From a checkpoint of a small mixture-of-experts model trained on Wikipedia.
Size: 14 layers, width 128, vocabulary 8192, 26.1M parameters.
Experts: 128 experts in each of 7 layers, 96 squared ReLU neurons an expert, 2 picks a token, a sigmoid router.
Training: a variant of SOAP for the experts, 488M tokens.
Below are experts of layer 3 (counted from 0) of a mixture-of-experts language model. Rows are named router (the router's row for the expert), up (a neuron's input weights, with its number), down (a neuron's output weights, with its number) and show model dimensions 0-127. Each number is 128 + 32 x the weight over its row's rms, rounded and kept within 0 to 255. Numbers have three digits each.
After each expert's rows: "comes before" lists some tokens at least twice as common just after its tokens as in all text; "gets" lists some tokens that make up at least twice as much of what it gets as of all text. This comes from a sample of Wikipedia text that the model never trained on. Tokens count by the router's weight.

# expert 110
router:161162108109165161091164166131148088170089148093088146090093161136160115160093089167096166155123167171133166160097172090088170134163164131093144158118090090169165092106151093103092125163092156154167150090112143095158167152076116148165094150146138098169162085170149166116163169110155116089092094091141099089163165137099160098096170165090091094087094162160100094152116164164167092158166
up0:136184117112108109148186068139153112185090138099158158148156104118199117092122170105193118092160112128139090094146077116198130149108111194189135125156177140196097082103161134165105135140130121114129154110091086126151072085133166164077127120123121046156107094097154069180169131128184192175125144169107105152115109132108107135165096134132111132126116110157135144127135146148177152087123
down0:129150155115121141103136072133204132132102187156142142097100134122216097111152147127114148068114120136087133142174121139102157057098115152094168052170157135189122150169138175185134100048116066099154133116161126128093126158125159140147127132115146127127070120099132163166146095157089097136135079132095102077145080129151062177150107116104146093141183075099114154129136112143091123186149
up1:134114130091171057128172074116108107126176149152131140129106131092163162179148148059098133116123180144066082116161121142094127199124164156128160065140101165116068126206077124146123142097126117137149115118161163150137146169099110168077163112142127176107138163110150071148130057140145140109151128136113160169097126176179068142172144131182099078150164132122066094119086094131111124104115
down1:110167137114161130166110122120139113143166104133102148057125126108157113143115128132201105095121139197107099128133185192131123107108138131093102141130079184111101089120093114135131168155076076117150175028141100109129121154145097154114126151068169163133107079206089100102089204192111140097140169119144152150135140201155172122120125135131160144109181095153150143143154167110114173109085
up2:110082126165139084106086139019178166129187108187129125102082071110112102146113137139048105132098173095121167057152156099130072123133144101154114126108119100150104099135107136120157192131107144102133130139152176146143171154187160127131151148134137119104074171115120134169085136074101144157145102151115091167154120106119106094123109079173131145174059062137131111152192134122136150121091
down2:103114162112117131074137117166097108127173147133135126103128157169094175056141151151138088187165077172147116133122129086082101094178138167104159107135175108121062170117108153153155142108133184116123149114109118135143127119116178101115124184129073104164149138206119153165116073118108126181085133123099123076093115126086118145138170167116130152137083156087177196147205183152114113074175
up3:061113148127097146174085082092119058082120130152147145117111121164140107138161122151211129123099121101110106154184136115140096082140149127159135101077075163102104128158092199153134160120217093158144123156079168193109141118127116120100106101167111102169117134092150099037142104131107152111128144140110150153181132071136134120087136165145168174141133082098169163134182136082110175125133
down3:149173171166103118166144096117175072131155131190126139123157109145106152166162186128119151151126113129162100153135087133174155108088108118049157122097162124107118132135162110104124198155143103203136063093113180109133133109074178100171084125125153096064101057086127187101168150130122155144152126123099116128102099145169090154101142165127087171141152102151096131145173144109114108118220
up4:130125104147150051210136125109085123103142122156147157179112146137123100121141137116064110135096142124149147118167153178112156125171127136092130117096149133109130155126161107095111127154119166150130072117148149186053119094142163118066188157140130102159137130153192103132183066130131059161126165162066111147198122144142097117112101108104147131185108068102112128086201171088066153111112
down4:167076149167089102180115128102116141095151163152099093081185106153126128146115099142088142124141137131084219180087066139099072128116157133087173117141098102126132123180107132148115184111149164131043131192110157191125120139133116084175141146150130132053087133143155141084121126140115160136131116131153078097143157088158134087172110107131111075220133124131080087124091133120155153123160
up5:163132100146157148187125107158105153111089133155145077100100106067145085115161169150077122045113186135062141132176120097111140089117130088132147112118095163124099136068054105171130082116099122131101192202153135086100143106137133139096145117146118136135114157095173110136122139074124189092126147131111144174174135135139082119166089077123175196085173185152125150115174135135104102111118
down5:037111171141139089113122112174113097123096148084159108092148104153127145098108100104124096124122134113129128100099178166097153135104057107189167160143117149068142138142110083166149154163193131168140092128071154101154102140064212132126185174145086094096147158143182146143105082131100149113114130098146072126128129126116183141167204108166146113180129113095106092081103126121145155122178
up6:168161116166116144163129134132144075129143128091111154179110086162187108138093179097173112165127131141094132135167102133137156112137161077158138133121112188103101115110107166136110074108143122102063133124167088142124119159131100191093161092145146159089110152050163064076114127109101150112118125198102155082156110064142082054136102133152132109202202103095189120108095137131144110132105
down6:134150110185051163069110105182095113182191139101121107133136163103114089116135139149128164132134047145127041094108111139148171123086109136152091138077122109103143129120070150163084172157075148151180171150111155136129153094184082142124148197121116169141170144149149137164134114143119137156103127140103033125142182085137146113148073122133122139109108153146125114150099102198133147086120
up7:129094154188148089149100062125148103128125125123119179093184093102077114138159137106144182175107080122093107129157126154127073140122123160213090123145153165108108156176157077122097147087156077156064139148185102116195124120119100149152113125138146183173094166139109036155160164138133142136191120129104113130072108147109182122123091096125154111134154119147170128068124131084105156166122
down7:123118103011119180127144115107130160152137104143210094156090159103136182120137097090123168140085073131098118117179144167159133114148183107129158129130117119176110177133134128094124135125144136124127101130159097094140110106171193121169090121160125144114119123104115121016086146161136117173182133157120160175157092101110044117155159079121195178145155126102088102131140126127097115114113
comes before: "8", "6", "5", "4", "7", " |"
gets: "8", "0", "6", "1", "4", "7"

# expert 61
router:131103068129100150108103131105105130158121142113092089191148181128164117091086095138143157081115156156073146079116139132109159159143109084086074102075119126177161171074099109133128159156131126105135121124090169174173171103123201093158146122084162089073184102130152137101172157122129179107106078114176082110144168135159137088088168161098091145112081152146123078205156137102146114132156
up0:121139155144135173078101050134160142127122189146154165157103178139164159120125096127044092095150120131111145135133118170125098192089172140173158125164146185149136088146160104095129146061153107108173168092114143116142165148130123117111122063150114102110074076114099126117120107078138151102097193119148094076114172119166188077122180180106109129122118079133154168123129112111089147162061
down0:172134176105165101104204117154167227108135138132090110137087109134087120158095113074175137144060165109188138155095110078166168116144140098140081132059075125145142104147102088137118127134149145157133124169119149113120163111072096171178096147154142142126142179136111171139148087132112117104178088130119139091183138186088142154101090095161147145097116139154111104104077118118163097112204
up1:150129156126093121182110070131100175095171136141093072138196151102101141115103140118155091085107127099089137125137141192104145120115144113096171128099208033081123145159128139124136109137143084150043172190096082111118125174147166129137162121113064104105122164158138149149188139106145160115111138103173173138081123146116142106103157085094154144107138096117205098112148177147173147151122
down1:126072151100054130132079065107120082121099096150131141116120088138099145097093144072112170099136151137127175128111149136144092151172075153102154106140109159091151166098112181162144122124136095102165129161113142123130133174163149181161064148124161132112148143150162093137131121040150103157154133198180102199079158115162178135167120128055106164152196186124127111158144137099121128085114
up2:208105105121109060104139105064092173114125120057123120171113174126107168117128133145141113136103107107120093106147168146106127164072139120106107130065124158149157175148132129093154139101086118163106137140119136158117158148107124177111125181196140044143118101125136102139122195047190174070095158134116140138056150138123120107172121127163110161154145129166139125172087125209108163145122
down2:092163102129128098083115146162078141113139071090067109129160075103186060150092083145120126094186124139075126119175155096081140110154132162165114068147145138098174108194146074145119099158111161125186086166151151140105091143129115128094144184101099149111168128146112146215150083107171174136104079145109143122091095110133136160073158079121097112092104094131099098140136152154171114117154
up3:129169109104139176137123123106099158158098170140139173133144128201142077094129095155090098155117154081113139102129090134065105158100113118102089146135106164150116023161113117122104188136169114137103103093120122145124117162130149171140150070073066169147113131137119145120158098088103200141126121176110144119167119146130101124117205123061103054148179137187141172135150145169101192127125
down3:125151174169112107097115109060092099068158134115039133115113107081088105087150081137108107109092165136116069146118072153083145122096174115110108141134107120197118165093132099127125114125136134122061156131123103170116154091093163132093122150121187121134102113147089164161115142116102083160103133125105123113170112194134177092140090076138180195143118232128143149129129167128083082143113
up4:141171148101110101151174092155149152129130131132113083089123109068136100065125175117200108075173088177111120080175108153101065150084142141149149129164119130071176137130144116143151103114145097118127056196153170182187139122164107134075102119135116130117123139122151159192060136114165079158130149110160119127124107109123103066079098120152121154152177140117051110149112165131111161130074
down4:150178133157130149143140155134128131143133139144124117115119086092126132078102155154128097187144149101107149125133071115150088112170126124071146107156154116175115094093110107188105130104101117121078142101158121081151060092138089116123173136192214173148084072097118127204139116097110130127222158161103102124112153149202086186127170091087117129168119136138152054138174133121130142085134
up5:154179144120139135132092094111187146151147117160142087063130083117134127094106106179187153114122200164172099126116079141105131111125096070074101117122104150129160158153100122114115116084139128154116152154164186160112111127083173143060179108112161127150139130117158197127164084135150081112109123090140166116122175112084126103167156050078161097154146072067151165096161158132180168116148
down5:153141087132128150135047121093083148107133092105123170155166124129157088154072100122125082103119183138128130202144139196109130135130148091091112147149174087126129125092141057133074095153121125149213085098126120093149128125129127090177087168148099160164180180142111122085172116120103078159084109150081143108116096117124172098152124120121096101123121139111168175163071143117166189107061
up6:108143149103108087118132141069084110127145179142171122122148125174091127058119132141158149109141109102096104128156093141121093136100165139098082177127150156092098139079155107173201179087097120123137167130093148093127105145071188129171023106120082155086089107159146164089110159125104148068088155133131142119166156123105113160090178115125144111166127167089070161129063128113170132182113
down6:153127146175100096136156151132174153192038122070142149169143144133099154105118125139112143107164136098078098104127151130124111116120117118121159110147143043151145182107069112113134087137156138148204121114160090111142089107073102157130142144101148193205149124144135076129136141150101137170179108095050081128116099196122110122126129132187152144074089109114173096156174158128177133167135
up7:159119132166106152154129098138130169141127093128141134110108149147138116118154116145157222133086155146100057149099148104088094065153086238139139155075113134093119139130151095192126100145156116146125121126078099126157121177161099095123140105103161119101117119131082101161134138150106138082115071146180078205166130104149136113119160162128140124104176114099132143097228164048105142114141
down7:164112144119120144178135152074113089105046126117099157151123177058158086140089081110166134114144131066097159078100133149168146163111139079143136135115112112096108103168114108151195109068139141107127166151207160133155130074164136116152153190089141092135067120157096141081120139079157111136116151224078118124145146130156108150161112133115133081152165100149161141144067175158146125136136
comes before: "9", "8", "7", "6", "5", "4"
gets: "9", "8", "0", "7", "6"

# expert 30
router:176138099112164198079145175142143112163086083087077120143079159108146078146089099151133165110141144178110149167083164099081151159154150158094129137138083086152160135073127090088145143188092106155162173099141105092126105109109135142147120156122158090162144079160127175150167159088158106088097104093124092103162183087170163123118181146108115117085089162155158091164142160172149082158170
up0:100161162124120182199123120163107161132137093128100136130088117146101129113127156132119149101056093142142130090133096170170167176130092124143093089155154121126171160175157112117083048116150142152135152112141121120116168140146118103119142140186119114104099113048130133129028108064111141105136106134099137097147051129123197119094109090144206128140135130090172061136146169107064096120161
down0:084125150148111156169140106145164119123127083089115066034129166098120138112063067177156103126097099130110116084123090121116175151112175143095147109148120085157175151174124104148230142114167113108129114094108084141126098042135173157147147134074209083109177104146146130105137114184121161164086116145135121124111128106125103160127149185100132103116206126143129152126152136100129154111141
up1:154196046080171118118092078118104122124096096154103202118122105065163116099125137148131162105127156206095135128154154183121155135104107144147114137124070122219132097106090140100085178121183154104134124141167144177083104065166104091175161151105135117102176098090125109180111160105130121168131132139148157134140140110104131155193090100165114105155114103182103125121125090128163101084132
down1:139122115169143135110109109131110141193079123139107166166149103124121176215119118124162175078115101128180099175108127127078085111134092120145146136124137106078102193131206128159104078075157129082087190102063114126093118147199128136102128073132195106128132085104130078120156175164099083143141150138112148149187201125093143103130136166166145130150137091144147149147134123097121076110142
up2:159131118163119085111152150103071119146093049106091177169143171134147133149132096151109101127145121145102132134118134229140083202079160162087155066148098194118093102133157114153184153110146145117040119111129132090091089151172102158140119120083150094118140127123146125149119112127129122125138108138099147092100111164114126107173138074110192112179166146158169059143093124146121080105187
down2:119180153115123195078178100119161119065181155140105085116115117098163140118141068153164072085126098160132098164092168101158168112164102140190127110133121116110152147110079118157158101198113142121148140167143091146087064028148108145070190137127145129159104131135125169113132108170143064074115115111093101118108160071109116091128197104117115164137116093093108143132117133104122117149166
up3:120166153139141133134153162153076130108184100101189081160109130071178067120117131128135136105170152078149171136101141146126108219114168095170136135143139125140124165199086127121122109094138082139140101157160077120144144110156102110110155063148120102103094179080130131165154146083121120121139207186101081126057134098167075118113166155093196098105112076107101106125116150137149093100121
down3:081104109139175111127118158122157139115100088124126123147187116135125102060153078082141066091184123088149149118099114131149161115147137154115062172146077114148145116060069156083171099146118123136145155089125106096117115095111113151194094187092129139162138122155053028106092121163128121127131067114106158109099195118134144122140101135138136086179167115137168125115106160096105097061131
up4:116115120138044128091080129099087174160126075150143067157094158120110109124098102087144097119094092101115081137117120096115140095204104116089171137098102151176095140084129138107132177142174132138109152106135095148081098086160173162143121168143134199123143150096149170130152168183129106117162155151137067124144139089121114126149118116091125196187075107188134179197191123107121154148145
down4:166110112141146170155151161177109138143141114138152117138133192127135152081140129137129119105228140090198117136196114050148145159076141112139118178165136130092180093140138106145098118110164131164106096123140162069134099094123123188115141125089099099133162112158142158152167129123091068085176155096138183095155133147147117128187113153157153085041096083125134153105112122155084112128199
up5:147163098099126187133065085122125167153131109127078150130164116114147099070167167136115064083144153144154126142096087139095082180126169136148087092051137198107168142112123070158138122147106141104161102100140079130114136144130167166211120086123147110172125090135134128149090097130153106088128150109119206102145138155151097147186140139104114123096145042168145121135120146197142134148071
down5:096112094159127127126172126140140118146138214118125086116092134147160124154076134148110064061129142120153139134154173155161144090134103148157101144140098091115200145117126170151085102157195090093115131182137130146154166110164071171086152158186178137086151180087101043054133159127135164146098149134116095154162105119154106119105131176087185152134116151102138096189140104132107159114165
up6:152145183113058127115117156152103120130126119145170154135119120161181074111099154114134145119101128084080117123117153152137128139040168154108115129161114088133151150040102133066107119125182153135127145097115094155162199221154156103168202110072151114154106116146118087131138140114131110052170063147179123108141107117141129146110060089133120112159156092087138141168119142111159166161109
down6:099153064092100116129072091134097135136119148089088169103121110172134125132162106124070142109122132138141127077111161142154156089167099092099097135146144112108134134079091133079168095171066136059232148127083170135145163137169146169135148144132135089113061152156113136185118151140131127123184167113117129111061173122100161166077112114101097157086098061159082074083120137126123154141117
up7:115147082083111185133148104121133123063145088110106213153083130188174194113137150149115133170107142105114151160155170161117121113094117125126177134106145181134117095097121118144164179076087133132135130082082127086116100106137141126113086156123102210153167139070178103091149168179103177130075143089139192125119104142179128085146147112195133089093128130200116104123133132094125108136095
down7:101161153170132100097110103110072121205157121172160139065163138156129148114130087125141167129181072099139126165122122153140106129127120097162126084097178090132126085127077091106135035134127182071136144110118147154167121121141086128149110148193173080111132147096170135170083090128050122085151138105128199149139118173144110115176140121100196143135128084168134149122086160070127158113108
comes before: " the", " he", " it", " they", " she", " is"
gets: " that", ",", " which", " The", "th", " who"

# expert 6
router:170166099092165172092161164152142088172086140090088146099097169120169097166091094168085165169142162170148164165092166094099161136168159137096162176125095089165144097106141088116111137152092159138154130089127156094155159141099132155156104168139119089163153092156170162131163147092154109097095087097146083088164162121098160090096163161085085093090091163146108091146122170169168084170167
up0:152127125151087132155123043236175107140111119172146165134167122070092108124098150104156110107157095146076113086155137116150149165131067154157142130163129164105108184057131148128136134095152086086143168143137155113120076066201105122123133118126092131120096128167127072106086097164119155135158123156068176061098088113172090126083129109167106124125128100110137167135119114069093126132118
down0:111122063115092121104119144116118137116143115066118120156118132123147118122117155116093122201079129115118109093194081137149186084101153164056187127126159126178083134090085130133085078158140168127157130145031151196092144149132161175071135142107152091114147159147095109065146161178129063095182151094088181188101119137152143142102150141105104146113098099123109143148125154096118150121150
up1:113111102144125069182127128161136134161136159150202126165110053067132150100103189134119104083130128168149116133169191151137102174145122106141115090114122097109140180166160155185134054111087084116110087115123158063115107071140141130110144116132113149074146182152122130124082089139174101106149151128151152170132164091119131154081135119145113131100085114095077111081073141194144067175144
down1:151130147134165174157130134094118085096117155142158106157059151196132123147100119152175125114068097094121123130117122133130114115128127113166106191192149155133191085180127097097146115131085125098173135102071161084137102132194089149116128146165155061155157132120099113155161187139116089116119086154109122103127141135126052165170138136191144135136116216142115141053151079171090166121159
up2:156135161153105124135170152140124139150120109102109082121142067140114079136094129095195111129097129135169130156102101157149080126132139087128097170152110114136160128126092151096094121057209094094091150144157196153176149169133116113145078132055090189111071185117117181091157143065133062149085156164127188158141130166135097086148109116084175121117130139105129140140107170091161127145181
down2:186142126161091086110097112156143096148166094115105093129151129181087129081130119111157114125109120144110112111135101185148116108153130100122128186206141161182133175098114133146116152155146116159140151115114101182116090106205103075048149200093125116154088085116090142130089095096119132074122149089114112105133118122165085146113150087147116161135120094056089082167151226086101111115103
up3:164133108153132099066073149140099106096120181145155138149085109163084105089098095110047152128100111097158073137106079125121113114066146146144156111146144168091067175107163128160138116135151158149162170156147202100147179154140131194127096097129142081121115156094134119119131094164143098150090167162089068163134181146162101158093141173146123129117107120162071147109142085150166201142079
down3:130153133180094163158125166138173098132143167072094154104122090198154147157053147140133105136118119125190199099078143169100167112076117140120100114089156122153148193122076127139093118146129152122107156110068054128160125153169113125076085163095184094099115154184145134105158176131188169115131134107102132138135131136164094149141067119165134131164143128153094115148158048133096134079115
up4:144151142142091151113129084128189138146123139150121122164129147104138108113099151095070135088146112153138184143101149127142116158090155130119132061072176102180149176095092130102172071135177125098046084111080109138138184128122123145191143196102108099176127167076098179121111148099094129163091159124204137157064094144121123108127127140107163193088114118133185109101182128133125174108154
down4:131128165113103163080117133081160135135115119088052202116109173101120092163131167083139099146122133084105119158097104100128140125220101108111141138162156088087157106147153104114088162096134174142184150181146137124148173106197139130141108130149128134161071150170125113083141103126140156119102106168110169117114161113170127114166144126151138187039120197159161092142179133153097175131062
up5:120109077119209135167076133108137056105126100188144083113102151086126142091127092124135171098083127091099127118118082105096095154140131096139179173076086100139133117146128111143173172150125111086119142147117117086135156158097147153068137171121141159115143165133184151127116117094120145055159122197162093090112083148172167129110115096146142103134167106109174135058226108123149157083140
down5:176087139131111124085131124172117126152145130159153091135159160112080118087099108139148183148139097123139155141129164139079128174064171136149092078143131138094092123077084133098141131149127149155143103130167080172119124141094139118154134103126185085128088068081142138049114111138028107094157136081136119163148114110124073063140168172072177113155103122114111111211092106113097122182158
up6:202101082102127123165146141165098135162120123185081104148130137140138147149134111154133114098106085154126121145103157195082101131106103221126087086073120161122173155159100097137158121147154068100138133130102143093133125142157087221181091133151114185122172137135129086159098130072128092103089122141124169075125136128080074121121151164131115074149100135096095189057076129148106132117143
down6:081165142099114057123209072160138127109148135116158118127134125157113098114180116135141157102122122095099113171104128090115080100178141136146074149072109035112116145127092162090224137141131125077204155066139127148140167123115113153099143141134153094150131134120122181084110184134093101137095126090118134118178145102144105096125169099157159109061113121097113098111151068148158127160183
up7:081128126158081050129109114177117125099195124135146084126131053121080099107119152186099133100097167076142101149155136143185143113116159122184119129186124111080110143159126100098151145128174082139107137220179076165153129121188138103131132084176135124137142163090118106181193136115087111154162161114101086158136117138145076086153085116096143107114123110097128157154134138063094093101124
down7:118103093120142130089067087141093106111103098143194166181148101081126078185155148129094089080172095158129124077111159139156121128127092186199082102154147131085086125139150134065143120122128151127128118132126149166122153172106080154126090213114128147082176142116119157095110138082138120037162168114113176124139144166128149088094163136090099104151123113151193162144103178146118116081129
comes before: " ", " and", " he", " the", " but", " which"
gets: ",", "av", "nce", "ve", "end", "ood"

# expert 34
router:162168118111165163092168169138152085164091141094087150090096163135161109163101088168099162158128155174127167159088171084088172132165167132092146162131092089167162090110147091105098124165092163156162149093119136093155166156081116146156093162165144097169164089162147165115164172108154115088094094086141096093160166144106167093095162164088096095092090165155100095149118165166166092158166
up0:051147160111171146162091063095125109150142117170107126127141136136111130075104184127103096159168143189190119117159101091163126065183142128121184122124090144055113198089168123170187144090133140136057097129137097101131119088165127137123172140088087178087123122114134122125165106080111160137154107133121181173119109125112072142139089144125200143149140144138117119114109119155170075085158
down0:144154133120057141101150123172115094164138140132135118154107151142119138152092169141149123095134067133152169127099119148096148119112160123141158158134112064124091176123157170064152112146154099155145118107125129127117128141139070081104118055104139087163082101157090187186219162076101142142128144114085125129088150097224190100166143108123102094211139127113082139117111127132081073111094
up1:096117111142158138093118094138157113134147128144133176088100140164108166160163139163127159108158147119158085105100092181131093090143167122165156095161194139096122133182103199141097148124146106124047082170130131176123103132142110135103135151164150143117086213050127128181148094141138146127151135184062070084120110103141114071161133085166145146075184133124103167123144093079112173090142
down1:100179109131094167108142095148157122121132118087095168081098163089115126082121115125059082116156156122138083109077150130184211089100109140111173127169147133149139122129090144157064149170144152111193111106107153177123163094108076170168159188152157092128118118121157058109106101163152094144076094129134150111123125119028106143123101130088153112139130127170152096084130084077119090101147
up2:104106154130083107169124100145156110136124141112146116200114108114127140071101181189160078150101151088100161121087137108127146118133129167167110158148112166134096114167103145126118100110196139067084136193081153189110149173162163147152093102150110137152091157086096174104148088136087136136172113095141167107076143121109107103140137026112180093144152098085099164126112135141114110048079
down2:153097178086099134127128091105151129112141100133089097077116117136150194160092135074178061147144108113126121079134159168106132125115113079156135096164118058156135132148096101195151116092099059140119101113108106127134205179069116156144130151139163073086149185122136078136123134157126157096142130138110128199101155155164198090089167141115122137099156132080138102129057152101159173139095
up3:108099115141110174149149130183107169117097138141128133183113120126176134153136157150128094144137107137184081150208104118196122066129126167078120146098088133151142122087132102118098115089160081148133058148069168163154133113111123071120077095193144154141084125164154129086092113180157093158122084182153137135112106053107098130117101125141145153152130062103127153152123160107039148128084
down3:161109111168168128088161101106120147174129113150122115193135131118163176162049129058094155147110105162122193112145136209122098158098092143123129113170140138092135127108140131125096080150144118122212138113084115152099132139207171085156090156161154114128147121102110156126096083101141097098165148100162100090165141104179146089135128138209109083103093116185081135161146120168132101088173
up4:109119125127118113175081186115095179132105108088151127104121093157142088155100163125191131129121160126090145056140096157169177151103135130135072141147102131170182082090168088121146187103101119118083114133110130188148165107173134181070078134086111120090132129166092071100140144076084093141149139167145083142137118132138105123083125130133103106151205117125140098161117195073166127053122
down4:141162122159112130098138200151055142147114132093173098111124105082100118075122148091100085127143079185129142156123119142125098085102133130084145156143147082158168149114108095150146150113160112063195170077088133167104150132172205136136146116093103130161189102114131137101100055149122094119102132084123094125162038167145118148133158093138147085091075138157090144076178116161142156112141
up5:107114114153115119204053135093154169113131113124136110142124101063153156163155104139121132108154126057152164102199152191174132119124129153065159077108152107116088160056122117153174110069124131143135153168116154114171169105138130137123181155099086096145140088095079086122120074129166157133158102110116170139099105146117078146132163104104151054159203135081124180119109106117117168113139
down5:115098140120171070095161099112160169137125135157092142164122157106152117196137117123125141119174129124075110164162174102084081144098066162100141147133117130132110159135159126102162132111121077175150125061130104124153105129114196086102160115105160142112078137131151104133130069176132045134210180083138111086172069113122088120162097128136135136144135094164139139214137132154055121129180
up6:111120114104090130120051052169125108102132064145153109073113104145162113163122117085134094167090137123117112069143143148084118109128150144140136100132204155091159181170118137107115137096114124110148080128159112158094112098080159145168091148112125140118168133132153166097101198189111160198173160138107131135146125058131058092195124125209133117102152159103096115185096123126103111132141
down6:117107092159115129072149135143068111151143149044195085103124147124121118085141130123120216106169149132116116125157097117137163103163133161100131113174147132104161068178077102162115102145122138124082131123119146163078140088161165150162178124099141147143132185174119107133154158074138121110103119094129090120133127147098139161145229154118172074117159181150177072119158070085172101123099
up7:106094113175111101187093068146156146112108141112130158127163084148116096134124132107116143114211090061111121146174079124125153142146067165186102123165141172120150178139154214111143156097122115131079158188133129147109123108155141163158144072158106112084110157107120100127071152237180146147144144113111157160160116095099086163157158135124131116169107107140103196137169147122156125149154
down7:154148092164120139149083208122155117058158146076133081112161125124141108146087191126057134104140132111123099064075136142157076174134152130139121125123135154150162148097131130094147149081151125177115150161148120137068167151116141174044116154136092136120138066174140168122155136071135077148098155137149163115074179166087148185149145143143112096134139118086194159117115107139126109068087
comes before: "s", " to", "ed", " of", "ing", "d"
gets: " for", " de", " pro", " La", " do", " Ne"

# expert 51
router:165169106092133178103157159157189113125094088087090130108147162100149109160079104161075151166109135185175175163096143093109157107148176151089104160167077110182107100116119084105110139140101116095167146094088173090185172124101119174169071153112102109184164097165095177168147101095151125101123128089113111079153162120153165120105158122102066089114095157116126121155136117153096094173161
up0:119121077160158146093142156079150136083172095095085158114096152144076114081101147174123039135117167091144128134157053134117138126118115096145069126128118153119098129155113121069191152075128189110156141129122173153127146103118140123156118110127092159130041153136160164173149105137060121150100140161132133127115079150122120161123115077127122180080077082148135173133166172182178186143129
down0:129127096165090084130133124142092105175131111090116080131178155117136173129091077111136073150138074116139160097105156161120112176089121119159170140148116115081127174109169072112140095147138123221082126192112111154084112136067143145075131074080136103109110132133161186129136176123125127119126139087101136113145144138051092077159227194138116093119152123143155165150178129158099139140137
up1:154077176108072096131115154057162172148132074113129135170172105096171118158096062128090094137103147120081128120211080167109105107155103139126173135115096182072114131126070171126148113156167080114174136124161119076085111141121103121098139133183126165162076145125099179174108109113129151117173141086123077124109127156172122150085114132054108147154095101136167114143149122100141158182093
down1:146133202178155189107178108098137113119101049114159113067149146112121132155156152119187123114178137099153193145131144092114106147100122101126102130075123127142080158081172082108204113184184144157120139190145122157198139097110142074160123139110120135136139145120130108152110108117122148135133116127140108101161128120124062093150187124142162158079115140082092070060083111085122106077140
up2:136131151124173169117107123131137085129131085112154102138171117152176142174128153160149164105175140131147116087171122129129064107121091120072142135121173154145126118107159131138169089134116077181106169120093097069118124051118120124145093110154141049074137078110151135152140162144145179148133159167151148106116150153212099129056150089181151101161135053170058157127100157188130106138093
down2:124055115220123103107133128150178080183109153113154102119082155139149169112133176107121081122133135133176122196098130123112162072147117176079089104094105109122153110111087125143132107151117138122099074156138090148163134123086145121126150118121130171142158188136132123095214123113055158187077123114104132120073169076127130134123102113053163154106120182094097136119180166116118108144076
up3:172138059170082113119160136109181122091131103151167111092115158161085153087126196159150083093136129184150109123164187096138099143112103079131106135115138126124126121101182148151149093126133100113102137176140146108143100070152073148129118144102155110104154110117162124148116144097068125164193178096194082128177117059192090131134086103124149115172099092149126157066081160169077121160133
down3:095045172085153180085118063150155166144127063166123151141122117126136133102158086139094232145098144171109113109142137154122157123100120135103169149081165109160120152104074116126153102078087157147115128172047113135105100103124139108138087121071134145142121096066104097118132142146124163124098118172101160131117120116134100140055056193096139142192104152112093101149102126120158142120171
up4:138123168085154156090120098133139121102116128136074128118123164078126119161130088096121111135107156134100191108128096142107130094083076152102173116149176173178124099144186126118121094162146151128148147058140123124076123104149163181167107066111125135144183176098042134141123102129103161158127175161152117129077120150085089151154097107093115097165188190090102205131162088121078138175172
down4:146150160096142127136106173114126127137128137184121162087088084096093146207144129158071154093118059153107107137117143105122130134107129096194152186105147136140141165097101155123167074119134127132079165029148106091107116137066133094088152138132115115117189077152152111123145098135128102135093141163169108110134097101078046170104114139120116140137143158151087050114043103146127113154087
up5:095124138127160167112159111145169157139140166154167078120098095174102111175132146098178135089117196154162153130093147168123136140162162092117168210055155152121154089138092113114190128109153151068086119152091128083177160153159137144156063168132101107145154131093140125099065156102146129146125152145115116167122131073153120154048086057122119131151179172109134143059150140151149136152134
down5:146135097138151167166132040141117156115093143113118113147185104110110137148160152085157080097098122158144124175066144075116102156119104104129164139177091086105157150074074130139105135052123147121123140149137178148091123117185092124111116134118109094119072099117138109101139160087182129107099085090099108135098149134149186129110077095130230064115168114165122099112167172067127119115079
up6:150141140140154142147152103164200141106130184050130170163090124096088121105092145113131144118173138176135165171094128104138117107114119136133132119105115141151120134139128176137118189153152121070111112116109152046143144143160162077134157088151107131105159154127117151162143143148083110100198134123063137077084181137085088096121165114137153116211163090084089083082128127094178114039152
down6:132126064110074130160113127108176145144147147203066117144132118153094143086191146156100140134126114183143098068067148143120152112081110180137070136144125122129126140162100138154127101132189151158082137137114117120213112115201090133145127091075142120104109104103110170112148127124118152168073084102142204164104111172137169081119110095163091100082069173119137181161105142125103147151109
up7:166094083103150171096120124127142131135129098132116142092128154060109093149132125125104192131164102088172128170176112099109116087139137187172118127152171170171161142194184112147068118121151124102112110132101120097116196154145080112124104111173118151103046095066119122111101120130097124155126131118097096132156121147091106085089160126219139062201122092103113091163121145183086166130108
down7:164059182133107115154103136126151111094097128131098127162119129121086143123173125066083105144129140073131121129115114125116117134123084117196156113175152093110149097142127100146126100091190119117058068145059080105121148090121141153144156174178099143153163174146096100146164068196168141114098095130099087156109105199143119104149138166185095117140129195097154172163089071103144162100133
comes before: " ", " —", " and", " a", " L", " which"
gets: ";", " and", " |", ",", "),", " –"